python train.py --num_hidden_layers=9 --hidden_size=192 --n_experts=40 --experts_per_token=1 --d_expert=256 --d_shared_expert=0 --hidden_act="swiglu" --moe_layers=[0, 1, 2, 3, 4, 5, 6, 7, 8] --router_score="softmax" --normalize_top_k=false --routed_scale=15.2 --balance_loss=0.000189 --balance_bias=true --init_std_router=0.00755 --lr_router=0.00253 --num_attention_heads=6 --num_key_value_heads=3 --head_dim=32 --vocab_size=17764 --norm="rmsnorm" --norm_place="pre" --norm_eps=1e-05 --positions="rope" --rope_theta=10000.0 --rope_fraction=1.0 --qk_norm=false --attn_scale=0.177 --tie_word_embeddings=true --parallel_block=false --init="uniform" --init_std_qkv=0.0355 --init_std_o=0.0 --init_std_up=0.0355 --init_std_down=0.0 --optimizer="adamw" --learning_rate=0.00221 --beta1=0.95 --beta2=0.99 --weight_decay=0.12 --lr_head=0.00993 --max_grad_norm=2.0 --warmup_steps=231 --schedule="wsd" --decay_fraction=0.884 --decay_shape="sqrt" --final_lr_fraction=0.0 --batch_tokens=131072 --max_seq_len=256 --doc_mask=true --train_tokens=762400000 --max_steps=5817 --dataset="wikipedia_en"
Below are experts of layer 4 (counted from 0) of a mixture-of-experts language model. Rows are named router (the router's row for the expert), gate (a neuron's input weights, with its number), up (a neuron's input weights, with its number), down (a neuron's output weights, with its number) and show model dimensions 96-191. Each number is 128 + 24 x the weight over its row's rms, rounded and kept within 0 to 255. Numbers have three digits each.
After each expert's rows: a language model's description of what the expert responds to; "comes after" lists some tokens at least twice as common just before its tokens as in all text. This comes from a sample of Wikipedia text that the model never trained on. Tokens count by the router's weight.

# expert 30
router:175113151082154150114142159092137104098076121105121115127130126129129139154126168127074090118137139124117177104141100110123137121119093119127114132153083150128145129130110097093126142120152141139133068156095127112149162088127132123120152067129151081099139153129099117169115103131148169189
gate3:153131098149120102142127128107091086190134126108142114128099132127156138195152113136141119155147096128134109125153136090135141121141136139088149114148131174131166140143160145085079126166136144116113127053135095103113098102112124160112133129154159131094140111155100132109116135171090096124
up3:079150176124136163118095095084127127146104119129136185140136103130137154176095158121125112130121179140126148105116128150131150143151171159130119129122091132127146129125160110100106105169116115158089141087129126093126137096152125151134124092133174134123084181169130133115145154098090138134
down3:117113138155106143135128174112099101169132129093107148116139129140106134137160166115142141127131166122092164115145124118146142143119120151165117103126125115126095152129137111122113109104161172148124126134093123097140135151123141140124130084152166100103071126152113163101130116127089158108
gate4:098145141111156157112116111108111084148101111154118108095168128122133169125123121128082095152098112147106163087123130117119092064129134121123150122090120137144082143164150125114113169153138160133165142145111114127164084125156175157131156119155119119119157122147113155120101115107109168130
up4:173106097150116104141132096138107179111174151131115133110190158114128094124123131145130193168128105133169093130160173117148096106124103141143130151116158188103148153118098122127136165100141109111148148104124110130134144136112082140105135103089105129149113141152128139097155135105160102109
down4:112097114118083176146163078173100164125183112130173086124119154134090129166126125121139121199104097135108108124129128137135155156139140156147130141132114130110154156174071147108160119137136124139094143120127099145142162126141158120129082164106114148142137121168144131112126072152126123136
gate5:098139122117126156099146153124109096148149126117128120144144120087148152119172158108137117140198137129161109105093112136155114146148132094122141120135079083180153116157155122130114108139159150140119122135152125152143127160064135118087108146134088126130111160151097110101098119090143142127
up5:158110147082134110161122101137123138170103118153147148158139129133137151095131118141098120100121093130119114130067107154166095097108129150116101120129095079140142112145137101171148123124138151115127114117087105138109141126145150162155131126134128128174068138095106129145115118116131150088
down5:135145173093155083077094136130120120128095114117160147131144127117118087133129085146130135115114128140090107130038098165100118112117150123126120122135090172152144156122160159145153134126159108156179119145104150094115094103151157120117163105143137116140138150129136165132118158133125139104
gate6:088145137104147105140114120116106065132122123084144077130140093125144103179128125113100144163132083176124132101137127140140139103138170136151136087121088125156127136138108100152124116136122149158125168159120120147118126129168080137120111111161107143110119119099098135125121148098115145100
up6:143110123117161128109134150135117168153143148099110150163113165139183149116121149123105092119164145091094129142151103114132124133134105074098096096159112146157146112165131113136117145138131143111159133120109149143117127150141147119122177117094105106117103120091139135090151158095171136133
down6:113120090108113095101170139079125159141127105132111143159140103102118166123161094102154147149150170137102106103139123105135084123107157159144155146096126088088189133103136150113138136118138158152172132083150153127160115079147135153180140139134146123062158132109145093101162109171112114090
gate7:150103078115128134130142150092097144121129128187119130111127179077088124109142095150160102146120164148150130153128110143182130117131085108131142140110134141129087160132109099123117121098143135144143116135137092123111124110100114110079095144131139146143107138137134132092115143182118119169
up7:109101091124132145113136132118109132116114141168114127126126154066093130143207097143178145144100162126111130137154103115144132140133106103109154141116151153125099128110146098140121132139138125119138125127159111126143133134122129135123107144144172118136125097157097124163135159176150130151
down7:131156141135132168152114129113193122136128164116135163119137083113127134151128135180122124136138150130122102133129143116137144122093128097135097156143141143146076094155112107146102141125146151086149126139100115153127069153096160087082109115164124103121156134113149143142152155125130123131
Description: Line breaks ending sentences, headings or table rows, and closing quotation marks, often fused with punctuation, such as ." or ”.
comes after: "\n", ".", ")", ").", "\".", ".\""

# expert 39
router:136119082124124137091113100163151115088104131115086092138117126102127111163121147121085119169173132149121139124165118134091155127092122133162152143124143079124134140083099163116164168132096127147105146127117167106126135119097132125159119166151114108114070103164139081143141141176132093107
gate2:109125054150116104139141103156097152122157089109116088111156160107144157092108139144090145118140115160130113101130106154142165133134151133095089078135140134201120119174141150153131173174116167082142102137165122115132169117110131114133152121122139130099108149141135122090110144148148123154
up2:152131143141117152162130090081150141118128121078138127126112138134157132129117098045156137092150124131135091104160090124120129126126157152116119100153151104174118132141145180111164109139107140108137139131101105145135161105146140166138136124106130124093088114095112125121099127136109131139
down2:130197108130160158127128143070141133145127121200123166128157111109128173097136122137143112107163127119083139120086084112098091134111105140155119135148079160100129149085117127094121137119158139133177095139134141132152110131139186148144127175150162099120116126122104172129113139115079132131
gate3:187142103121110127156138146134117105115150111106127104132146157131144114134143143121089122092090075160125146141102143081093142108162116121118118127115126150105162148128109124149147135143132132126111137085105151139130114072140140133098153131126133128104129145087115165097130095095111096107
up3:108140195133140140193134134093137158124148115100170156130124146126127124114091158132109126117099132106146128115155124150128127131135114089135110117161112119150132139119137137075142122127133089135155076143102145151171158102155116136117101147171168134156082117088147088142149139123128077116
down3:139122154160131140108165115104092128154116115100104159059122163137157132123129158150133111105141122129125108137127098161136141116138131068131117118137072122133136098139140153192163169119108122101156177118134125148134168133161132120155100124117131085100085082132160088112084124113137116131
gate4:116144193154134139153111157086181147142116125144146092103134090149128107130131099171119178124163155137116131162166113123130119150138140161113130105130119120104132113148085108159126157135148179100150114120134162137121144143140124176111134100124114123150111149112151127134109162097183166137
up4:111114124146101108147121155145140069091095141148160181169136124136080152151080085132161091140102112105137132094128160140089143119138144129140125117126106140115092135147140135102105130118137118087150136116130133083148148113140129154159117123152151127123166111186122147120105103094104145165
down4:110084090151162133119150172110160100117094148150116171114132138122141118194160183128158142123150133137104122093115155097134138146111122125135175117116121149139132103153127104132098205125122164102132176156112103112088131092177114115156114084128122113143098075153129103148127092122146125157
gate5:140110133094138086137168161122126160073123075137165139108155100158124136095155179115150100105123136127110122097140087153155109135123138157128129144171171120084132159162124113121165144131137125137135156100129149164128105135113107120120105106137102170140115103113135094122101085139097151137
up5:113122130113147120156120167085105169130125150122126122118072079120132129126119117108131144123161134102177100156141115149142142122138131159107161146130159165077126116152111083132098118169154117180134140156142113093103103132148122148156073131133113145121101120104115122130094124127088130138
down5:070190076128128131128130150105073150139110126108117094158132103128156141122134121138125129076114113113136124136054133162126095151145172157098125138126140126112110137128105127107127095150124142149103124116147126155128112133150116134114099101133083120105149145153131164118127125170086109132
gate6:129141103117118138126129134125097157132125136165131082129138133152130117156150150174158104075128095130129137124151123145155129145096141112105142085123114116114127111140099109150165156115131162112136141126104060152130166098130049112116138138154111144118139107124137103109087159138123099100
up6:089145139104113131132108122137127118144156102120123145162106154121122134132110167081147071140170115182102145143141150153128134135147099151146143114089140122123151137139121176117139162127107086143153130144119131123135108091156131147129129145102133123173146109168146142135134095150083120100
down6:126119130088117107137148147144155105136110132124164130172113116137081120118112118134167137172149122117143145107127088123157104111136142108113160128134076130111125128145124135102149119119089111137102104179120124080085127119126131133130148119098105081154155132155140109107170095179165119133
Description: Pieces of Arabic, African and other names after Al or El, like Al-ass-ane, Ar-ad, plus zero digits and which, whom.
comes after: ",", " Al", " Ar", " al", "2", " El"

# expert 25
router:127142129133112155158100148118160130134097148095155117135177116163167115142119157133175138111124096095112134122121151115124142076159133138140135142122135156130135092118074109148118153095125149136101139130108098107182138123163084140096157135117109120148144137086154102134070108102142122097
gate2:088104109103147113118104156117139112155118135151023116138121114087096152133117118139117167104155151117092113137140134115133112129136165144105094136156102144136095150112111106144139142155125167170146144105115110161142090081079114138160147133102094142115114081146112109148124106156122117138
up2:128170139133131124139134133119110147136146097126146125122139191131125128126153093128129135116166123185144140135120100102124150140107090094118112120111155103106144141106135185090144093147137132135088108126142124129062136135146096107092101145093091139155183128096131188123134131181127072132
down2:150103139121136129171164119173092106079093083083130100144075131159105118145162139105125102137107126130097173107109151163122123149087114147137103143110149113155087092113151088109151098126114117103126125097103152131134130148121108137123111107109122135109130108080140124170132131133106107109
gate3:129105157133083131119114112137103139109159115177178087116123130097125090159148136120129155126088077115108115126155081140141092149116157141142118112152105183105134149163135108097129089134169116122155119093119173110087136124111140140133114152128123143102166125113132100134100131166104110165
up3:117116116104097151133143141111143111101156123138177160167106132088128119148120128130137152093118134115097140131139105109173107149163118104121132110154125143112103085134148106125090104133143138152121093120154106060089133148151120089145088182114121121097134120127125087112158129143122142150
down3:141135161117149142116126105099166072120144161124135123115154151137108121152122143168142140132110122160105127110175127089091160110050174153164100127166104120134113120076133127092088127149121091138179114122096151137119120139141114085136134139133133092131154140126141162141159136130147129164
gate4:122134139167131132132092133149092170142089090138145128148121122166118152155108139114132105153152122121118112131120132135116125134137120111123138129109137148129151142115133091101174149084141139126105102085129157144154079090160117115091105109120143161124148153162149176141130138097125089157
up4:129148124153100146150160161135133145128149120180133140121129147136126138149131176117135129139166169105144164106108124142088115134133126121158125136110154161122075094126114085165180186095134161120108124183122121142138103126150150135135106134145107178123121175133157111137159099122119151109
down4:126146094136118153118155149127122135120148134163137144118123082125155128155145124091144130124118128110103098114139161099169158123143117136140157089110104133125154160171140141109135117099118136083129078127150089143136124116156146122137155164127110075127129154152184151132115109150214121170
gate5:143195150137141113089141146136137172104170125092123185109123155168130125111152114137133154128120104130135106130152100112108117158097139124140097178145122117132097158135124168139140146150104098084123144154127109133142164101140117144124147148173169116116169090148141158167091146108105084082
up5:111130104108141149133122165115139113121094135069180137125095118149144151134131150146097123136182124143146149129130119125144077114104144125137157106154055133131150144160134139138148094150147182123116109114115122136117134125129140103114089136130112162107093151147103115082141108147115129120
down5:129095125139102107114133104097131099134119088139126149074138093152131149108108143119147152145152124141147125111123178097167148120154159127086179137137148141130106120122121149131169178157099127098116136153111127150123119149136081169141084159145171107123166104125131126155141134139125174145
gate6:109087174134153110126048162125115106114111102127155134110148116147102185123159117146138131131146145125107097111135129114157129130110126123120138123131135117133095123131164135114101110089157101127091118061134133138122073112107133096132098115126145149096158146144102100096128088120092095159
up6:144118131146121139123123128080125124148148158086140097131127076104114102120142141068150111140129114139113127117092111162069133135116114159129110121127139119127127122134133107165119120172134126160120160117084108113144130100150109145112118125168121133147124168115145142106200133143105128139
down6:083103159109170162118092084165113098131145105120131161144140135110106153085106128146108110165210119125096133120102116157156132119089142107154070135172131105146099120102149146108118149141126132126112119101092157120142155140120158100117090123139113122115112121126129132151180125130120119143
Description: Adjectives and number words right after the, a or in, such as early, late, large, double, two, mid-.
comes after: " the", " a", " in", " of", " and", "=="

# expert 7
router:123093109133144142107152165171137153143129118180136158113124115189146155127159133127124105160146115130148129138098158094160114146148119132152116165125133118128132105136144135133122139116135130123109098129114139165169127107155143120111139088165086137110159148143107191108159144123140116135
gate2:043103153190080094178119135127108114129102109133122107140138092100116152170134154154130134168121132121111146108133150117111141125184132135119105131113126138089104131180092129133137109173106136096121129128165115131143117141106129173121116119150166111179106095101142108115116087095132111110
up2:088139157143166118159123122131162162139129113159163161109127114132096122152123133150184144095095138155121111125137149072126131101179096106148102148113109161079120159150094134135109128168128120145166104096119069154154128152141140123126127112192151077159111113111131161112138107092114119121
down2:138103119120154120145100120137133085122130109112122125136141135153122138119134155107122138127166093128164108186121126132125144165114128145099063073128099124152120128169129157144142094144109144116117118160155130152114115151164085100146168155145112095134122128141125118093171099144132113157
gate3:171135116116162149156117114100120103142147120077136160112173169124126136135103121098130093148112117172092122069212135127103101155132129112158135156114103144135134123128107162114108122113151099151174138079096089111114098106136136148132104091136135141153143114112147162123101138123104162116
up3:163114120120143105133135141156109138167159155121098122112119150124106122111125095140145101103141144125154129124136153080129109070100140118125125069105138134139111130117142155123090166088128146120160139106129102086133126154125131175144149149118101112136086131145112120092093099106107118131
down3:117090160165123107115099142137110110106151096144185121143118083148143158119130132120143145120110097142114116129132159164140130091131139131119124126131201136168133094107159131113130106170161145170108121138105133122130136150126154152128134091154112151124117153136176121115163121106196164110
gate4:085100130133146118176137121102104162147142138093186094129134085159103112075074098188099151114119154118106107081180124145151167082155131127127132119105123110111113132117105120126151117133143133150153110144140153133154111126133124138112130136071136143129127095118143105167112150113155140147
up4:185125133138145136182165085138142122107132202123099101138146082100122128145154102095116130134086084079172124127112120106154131116117125096156134148097129126148126174068107148172114135135092132122172129147112105135111114077156134100172141149161143131157165127098153130116131121117116146134
down4:145113104107151096140146114119175181125157150138097146099164110136150128156078138086117115109115107099161157153108134161089123124091113097133130127097128152137120158167138104099132140136113135146117189144109109117158134053139118083108143101120098091125141121129132167152135121147167102158
gate5:133095154123139100184151122132133165159177109119120165132141138134133137123119139124107147154087162124134161147143112164093101137136175127119131097147126117090119157145102151114145129164131130135144130164155106170135159124134100146079151130152118066147072163133137078097102141110136139132
up5:115138140111152111110144090110109135158123135098156142175128103105102139123120111159171122092127173143092180124134116168120153140123205117136152073136089157119104144128090086156106101144152112165142141128131129093095136168139136158137121117130115126129088111102145163094098133124098135113
down5:125098119137097132136154079120114155139121128111130139097126109140119123129110136140147154096096067186092114158101100105106141093089118098155135120207102100153108126148125128118118116164132124126137115157165144086155144131145133151117170141126162162125146105154124116110103131108154074110
gate6:152118095125141120126155159118104104118116124110124143145160106071118121131110156142115128120145154135143142114160105090105108146132163157128114122119118145107162159143102128134101130122124151117129157112135082099093101096094082150125112106125154151130075145140186127122107094134120096147
up6:144128142179117140124106141163121185165101152148147108121094124148123129157134144116171120108140133140106096109139120110158093140154180121128120147154118114107131107093158113099074118139131103098141140142140129121177176119107130133152128164134121132130150116162113118116111121134122110144
down6:158177168137126068133114132098107141143171121118134096203083126130148100149108117146140117099126098137149105102113105129179104084106123141152125123146136124135139153113106138113137102145126153137130152119145124109086128151069131134109109128109111123119084111125092108171086124132151150115
Description: Pipes, colons and digits in chart, discography and results tables, especially after Chart (year), and chart words like Billboard, Singles, Platinum.
comes after: ")", "\n", "\"", "|", " released", " Title"

# expert 26
router:123171184122109112113115130110162107103087144118137151143125143122093123092111160059150104107133087133153144142118130119127102157107117108124114162131133108148103170117145154088120161110106128128145105100124107128109147114142117135079163143130098095103153156104136122124161131135117126109
gate2:151137155135124069123065101130098163123155113125094125145144166159069109129142095100177111145092084117156098131109127128165111141099131145153116135106154122134098100132107141150096120120127118053108167129130127106099135114145129161140149092086138137168141122163120119173138081109122138121
up2:038127070158113145142127093141142106120111108114140174106127140112124133149127141128112127175128139097106124112150128127124127121132101094167114090140127136147160112120140152118118168147109155168109133128122146172157121136099140147135092142116133121121137141148127110075076093108128111143
down2:121112104157165116158142083157127135084151157145114120147112148131150120155133091113095146144110147110107088132100091114156127125167128128140141159108106110100137169137144104113133087118109132177117170169108143081092163102150143077141118108060116126092138139118122119135115127104132126091
gate3:158149152106147142151091121169127150090113118143108137159162108079140159133114127110156104119100117097147153091097084167156121115130138134180113142109159131107134156150117123150135157146099149138081152111143138096149132127150154102131128138135148135162169105109106102162182134109163092181
up3:133153122125119159125109090107118168153123131144149123131157134130063156127141139145181135103147147139182149100131107147147113145110123110133127143120166175130117166143087135139101128103084129136118108151167137130131091123106116110145083146114104122182131129130137144094135135142109148172
down3:123131090133176144152106117166145122116123146123123127150150109060168080201101142128160102154139121138109130101136136142111142136178137046144109129125121132127131126193165150133147151130124083138111141117196122145153143082128110129155133156103135133162174116137138153109125128101099118157
gate4:090133141122110141130115130127126080155120160129134108164069160089089145132118133110138105117123124116116157123114160130081114109123119142127126116142125139126094104115116148161106116153075112127108148117080058140149142126153157153111112105173163114087185154107157177127135147084134121117
up4:117099142123080122123155081110133094144130162136111144138150078124100108128149090154129203153141156148100164157111129121085146127121139095147140122100100140146125151105127131167148111119190187135113120107145106159134129170083141129141133166087152102131129096108143123130116136133166110102
down4:145140114134109152144109126131164148102120128121122112137132122192130169116157145110159112140170129149133098137113160128113181098115114136102126148148103076140125154157121124099112138116147104112112141105148147092149104130109093157121124122128197157114153118132111141135159083148103134149
gate5:149123127109091130108144117098114139121085125109100134156109132128103142123138126136128131154158100144124085100124115116137143092111175077127096135129144090128127153158153143106114098125151094140123135107097103136140117125104194103126154078115114122142084131160175141111129139172092151110
up5:138136147141132166121144141174137111126078152179174109151128114149109108141111111122127134092141123123083122123133129175157142132138112119115143135110100135125163135140187067113162153152129129086127126099119177153089122107105151117125132125137161158124132165135115138148141138128085115168
down5:138137118120106130162129156120114110142112123131088140093100156115113102139124124103078147168144134089110152121128150076146127137144211102107099133123132114136140180121137124173110132127168127162130125156120093071123162169130120131130103094113155110153152088101158096093077135129151132117
gate6:118164154105130144167115098109145123087130120140126130117151136124131132153127116123100167130129144110141123051148120094116120162153112114142104164110130112190141140071131139122146137098050135160117168126129102159141135135129134126153099117150127107127137131142127153146099124065107142151
up6:116101140110125111140148130139108141087146131148104134146129135112069132169125106110123116145095115131159111126164136125106159141139109133145107083111068111147125157136145175136122105121092118135123125129149125187129102149125109114119126164161133151146147140136116151115137166062135110147
down6:177122154121150148130094132123149082119124134124158161126148125117096168093102114125148133124107158125159152163091173113183118130127128116131114142175100115124173154088089079138115112136104119123130122131106135141103122136092157122127145116131121139137081101155148168144135139130180139152
Description: Content words in fixed prepositional phrases of biographies, such as in addition to, due to, part of, born, in contrast with.
comes after: " was", " in", " to", " a", " the", " his"

# expert 38
router:152159087127160125122113139115144113110116167116157118111132078141130147156133144119094122158143118123113115096171133116124115166117159122101111165091121162105158144122149137148139132122142128121127116135134169115140115154117123158111136083140146122109159092158099111103109129097150113167
gate2:143124141121091116126145131159097186136135101160102139108096151154101114152095136112112118113109118150147094127173119123145139138134126144109153098110097087098109145164133138097111119152128193133099164144098123101146098116145119094130091118109084133135084087143132083138085108153103110148
up2:147126166173110166132157165154119117149126091137085131132128085118122123155139143119172113132109100148163131119126140143121134117139114128135102117164137126183085100138163175109110152128124132125143162124085112135126155106107098100122109089123102130104145121121132128133153138129142121145
down2:132135154138098157150140148135132151127141129128153156143097138102174129127134134094117098146113110098122110134104115128148121112106136178134141121113153117159114133150122153174146120128120143141113130099147129170110134110149080150124142126130118112106146160112137121162114074080110166130
gate3:133116122162146147159130145138091123124091167123105106130126092132085159158128110105166133100102124104127153079086084139114123161111109123154151161166159155117127161170109172119144152169174143118165157153101133100101130098083132158171155136114101114133151130146141088093125129119120112101
up3:103139112122066082130058162117134087146146132133125165143098135112138167095105127149124139162150124145118118081133157176113119122197120162111125117109109091104108096082122136120142165100078118126130111124108145094140067171143122118204130128120173181126141135134111103140157113119138149137
down3:142148105136134132123114092155126100120175163128137175122138132123120119151121152094134130136130136109132136135109132146144132096095087115090106127131143142108137126147122184147126123142155182126155119123103135106102134077143166160110135112108117079096096181158148093128128140142156157143
gate4:142141073120128108132119090091086171100128168120139140138108156115136110136100064128115146109116162131138130130155148162083112080128147107099134153126130132125110144163087149170136152121183121123124146125166154155100114173108130108130146104138130113127118158129124097136132075156159112145
up4:180123092108124150145136102129139122177124122175126164133143118090139188141141099131143140161099111098137093152167073116180128116195127102101123105104168113114123148135124147071138094162134104136099097140143134114138109111113132142114118194080091150100136160109136120118145140069117106124
down4:111148112130143086147117086120140134110123162082152174132134117135129108159115088136097112108110106126134144184142133114095094117169128066143164150093123096132157133139142139152145115137142119149135108105133136122116146117099120123102150143144110080139096144122110105100164096160155114153
gate5:137130122158124149133194148128121144144116081140163122131115153155140116149082152087156100098149093142132124114129105148150183143123106132158104132174158149115140082134146107079164127158117148095136095116091143164128120092095167120108138127138145131083121107122159136107126116103152123142
up5:089122094137146174129141122131146165149117149129131107134116126094162120102144117130116145087155157112148136110137136160142120137079131078149129123139042143102130167142135125153153131117139115138139091163094125132151145147137115124136143135142147135140140109140108130142145099162144174117
down5:142120115150118156141132143137081092114048107172119127117120129168101139132127117140126159137167140129148107115160111140104087185101118201121132132169179147140134144132148126075125126131129113186115105137106136138120135141065187130162123141120127119116094113141148146085141113147117151147
gate6:162132150107158129085143106151132155176118185109102137086133131128153145136075134174130097152099139136158110107126114160159114115127200126121134098144121138101172139175102114147155097110132156102099111167141153165081148174137157111123114115148141100144133159126124157155139141082151137138
up6:163107140139128092106105146114146134147131134099088111126113134144144167090168132095094098208107137093113126119144134159128128147122150145105105120120122139136164087099100139097142110139122119114119109111165108153110114102152131129168161122122145119147147120111145163135092150095129142154
down6:123121137145131122147145113096163137151115142112091151132118116122170162116120138138130140118114152127136091064127124151177134123127089148134130111151159140148152127099086136145072173097098136136134121090167095116105195113123130127206151107068090122114126137152110210129132117124165109140
Description: Pipes, digits and scores in sports results tables, mainly tennis and volleyball, plus The opening a tournament article after its title.
comes after: "1", "2", "–", "0", "6", "3"

# expert 2
router:162132138117148150111104137152141122146108156144140131139089114155181142103131111147154107102163126139100154147123118106096095088125179082153146099145116131154130135137143168114088143170147152149108105113123120152158161110106114114144106140163126104162172169078125104150146121093133137146
gate5:157126077126116117124149118113150142145110106150138168110107122126108116120145129131094123137143127125106135165117120136124100096141131126118156165100107091156115079082134127132107122118171086115106172122095097167108112127113136100132167130093159138135097156127152130114186096163110160126
up5:182142141100098118096163174118138127141102108104110148124072106100128097105162108122087160115140186127114132154099125131155075163119190117123142123139124085119095106089070105185099089162138104121101165106096136156137112114149134121130128104132110113138086190116115140105137137166119183158
down5:109102118119138163095153134119122090118136176154159103130149109137127169122121125116128149119130131133158151158121136149108104136102094154131112106152157126145114121106126154109124160113169135140119083116119165107139130148103126117115148133094174119101188082116138123154138144129105146155
gate6:157094141140142122123093088134081153096122101169080102133125143107095149202114118143127106162116112137140121106148123108128133060170121124135101141124131151122122136071112198118134102111114141100105134103111126102104115153105147138118112134084117171149140141132144159149125115143092120127
up6:120165126124151090155100139122121133119110134119111114169134167106123161157081125147156182096131136080138119121100154128117125134157155125159159115139125113130120154119091138124144126139127125114104114081124115113192120145118190110088130206142139141131110153153163127102110162121105115109
down6:102138124158122158122153111114122126110144149162114139124066085150135176117128077119121131120130149124150114101182100147137160113084136094140118141139126129185130138126148133168082073117138137145120139111132149148138116106126170151158144123103123157114126118126141121122128110132123125117
gate7:114121179113127123106114159101104132085105096163162138117126122146136163135128142143099198153103132129133128114115103151148138112101146152092127155117085149123128152131090137152147099135155107140116186169097105132113120091157121153089136137085110135116085120149113143117110131088081145100
up7:170118119109149142103111095127157129109120157122154139150098146125134127138100128155125144132142190148125141171103129145122104105128159145129166125175106088101129105078100171173151087129129120152063139112051137124111107100131167070124108162119116139099163120133111077132097158135098111142
down7:127093174100143134138147088118126127108095183115114130112123138091129149115146146136135126112132150149126093165141153092131109132130118135113138126140136127095151138108216140130163150099155107165110117101109168085145108132125140133132102150093124129108142160056125136100105104118142128139
gate8:096126135116128127143130131153137102086100144142131120136115115126123142115191151134142151154102126114124085103152090155146182135094122130157127148094146116153159182160116104144151136123131159115117159121138112127104136160109175100134124131151158164121166122154113106088156115161148161146
up8:104090159129129156109131130178154127142125132083119102143141126149124126099129130094114162102118128122116121107120104114140081151063126125094100119075174158139164127148144094139131186122083129139136101165125111104094114128106151111114153127157114114092101098110126062148130092187132139135
down8:125109141130133123127105135162167146134112163132111139190107130133134151172206145123151120138136131146139168094116169162107154142150184073154118104168122118117138119156156115158111146138105164142129136155126145143148091106118087140145102156104173095130112154131120126124165131130152130161
gate9:174118104126142155097141097152139127112109146156132100102126165118139153104055130132141129115069125111118134134117104133141135119072119141125130145167076157131142131066146155146147100128114090119105123131117134153065111111122163104131142127158174109099120159116170141111116087126073148146
up9:128110180108113144110092134158143155128148171132166113141168118128115116115081115138144158127133118162114104133109120119097098140171126126112139159109136162116141082182086109143119113158121108116162138125120078111118151112165091110118162123116128099161145112135111134127079117117168077125
down9:148114173107142130116153132113132121160170093132162152122122169129079118173122129136125139106087124148095136120129130134147099105148113114132163171140111131129158156122124107144098149146144067131134133113139125160134171130113130133116125133145110117110134159117130104148135146158163155135
Description: Capitalized head nouns of institution and military unit names, such as Company (Company E), Regiment, Court, University, College, Museum.
comes after: " the", " of", " The", " and", " a", " National"

# expert 6
router:146144173155150104113142156120136094151139128146110126123112089171130131123117088127161187111149119110123125084147117123125158114096159100121114126168123112149095156114135139120098143111120101150172174107171105138135130156114176108167141093149139115124137120128153134083112122117154150123
gate0:144078108133085108083140084168112098132088132151079137139141128125094151195121104178141149131094143117146155086104131151128138160105131143131113146147159103147113174170125126142164099135136134115124156122138127103161107100148142158148120161123115136195127155165093108118141157120135121115
up0:143135129110084095118126127126115096144199138121144078090158154150098144140097108090132141151141084141167081160121153122102098143135103132103127095123141142154104144189126115130079141143132135140150125102166143145091113115157130150117143145168137132107092107161107098089110125082136151161
down0:086114162140141129109164171119112139140101139144129155161101147104115083119135138115101142169111172115121147143105120108087130114148132190153121085122161130117106179136167134096139119050158171123123153126149098116146141118144141157115136133154131102099111117184116105155126168150151134159
gate1:139104118130135107153101114099145112131129137103118108127119095129132116092112140166129112128183128126104144077086086095130144134128080122122134123126147136118150167120100118149151163135123153137114149127116137129137111130104144103123141148123105115124169133091127135126126130122131080136
up1:145103117118122132151130146132140124122118182122147150134154135162161143135152128131099100129059100162104141139138149117133089136138090144118099101100159125142151122121133176141156134096160127084121059080137100137077151126141134132117163149120140109141130152106121095131134091151120097120
down1:174204134106131108124106090126145132168150129129146129135114136150145138135135125101147103156141134109137119120099118079098106091132175114148106121089133115094129109130101119121141113145120122141095110086133124123154132155120138140140088138109165155143140130113139090111158093108107117082
gate2:058102131105126121160143118098134135101176148156140159119107124130126139119152133121136102139084141106138131106062113134131141120148149132152116119090095085154126109108161100115129116131128146120106092181134180150136142133135074130146123093141160147126107136157124122122148138133148080125
up2:160109154122143110110114119084149116173106185134068147126104101160129122138125122102105108173151172122112129100141096118126094144135115130177135156129150116108082101120110216158141123134117111107129105089142100146158107122139132111125135154124128103114131169093119140158096106158131115110
down2:182106104135117138135137130098147134132084134161133155153116107112116111146087120144117123116122135138127132160155118083139154160107069111120104158077139123123107125135116083143117141082125129158113105112156115158125141150074137117099140086178102087135102145111096126121109097117134166103
gate3:133158120147094079153161112089131090130144085102140118125167187135175158059096106094127106120147137182148149113091118120135112124155079139079127153146142114119121093132109122148105100150139145108130126152166141112125136157143141142098128138125140121107087142089120091110105146127112113136
up3:147106113148119103150144111125082154139144133129144126128159164101132097122110078103166134126175108149085127089112095121113128152134117124129143187135179116141061139116101137136110107194120128144108162093159124144125149142086154123125098119097140095125089165112117129134122160141113112114
down3:115094096156120132129139101148149149171130131151162163139100189145158150131103110138133104132129109085134109137088105130156149127138112096132133124148123112103120140119164155089176147121088136156147117126132129132101138086154099122131140144113104110101154129085132112097124125133133097172
gate4:108111153148146171130139162161124115144105128140123108158142151135116116109149120116113143166132093163097143125110106146105101146159149123123123099114113148155094117118108166147116128128131120122170130112115131182101074087116096125139118110112153150123100152080120155133129104114137166145
up4:120121117149107112136122133167124154120131114119146159131124166103075082129125134136138134105144153153149169148161146105085161128126084122135154145137176137142086156109151134142121109110154135130092158168141173104143082165186166099159130126151136158160093110147142119151149139146101127145
down4:156118133113135114120139119155118114127151131123093131104141099138103078137127115100115113110111115138109121146088124126110115120173170137137176104158090129140090149124114115134167115152123097133183148117116173141144093130144143117119126118164123124110107133079152159125129125123163156151
Description: Election articles and result tables: party names, prepositions like to and for after election, and vote figures, pipes and decimal points.
comes after: " |", "4", "6", "7", "5", " Party"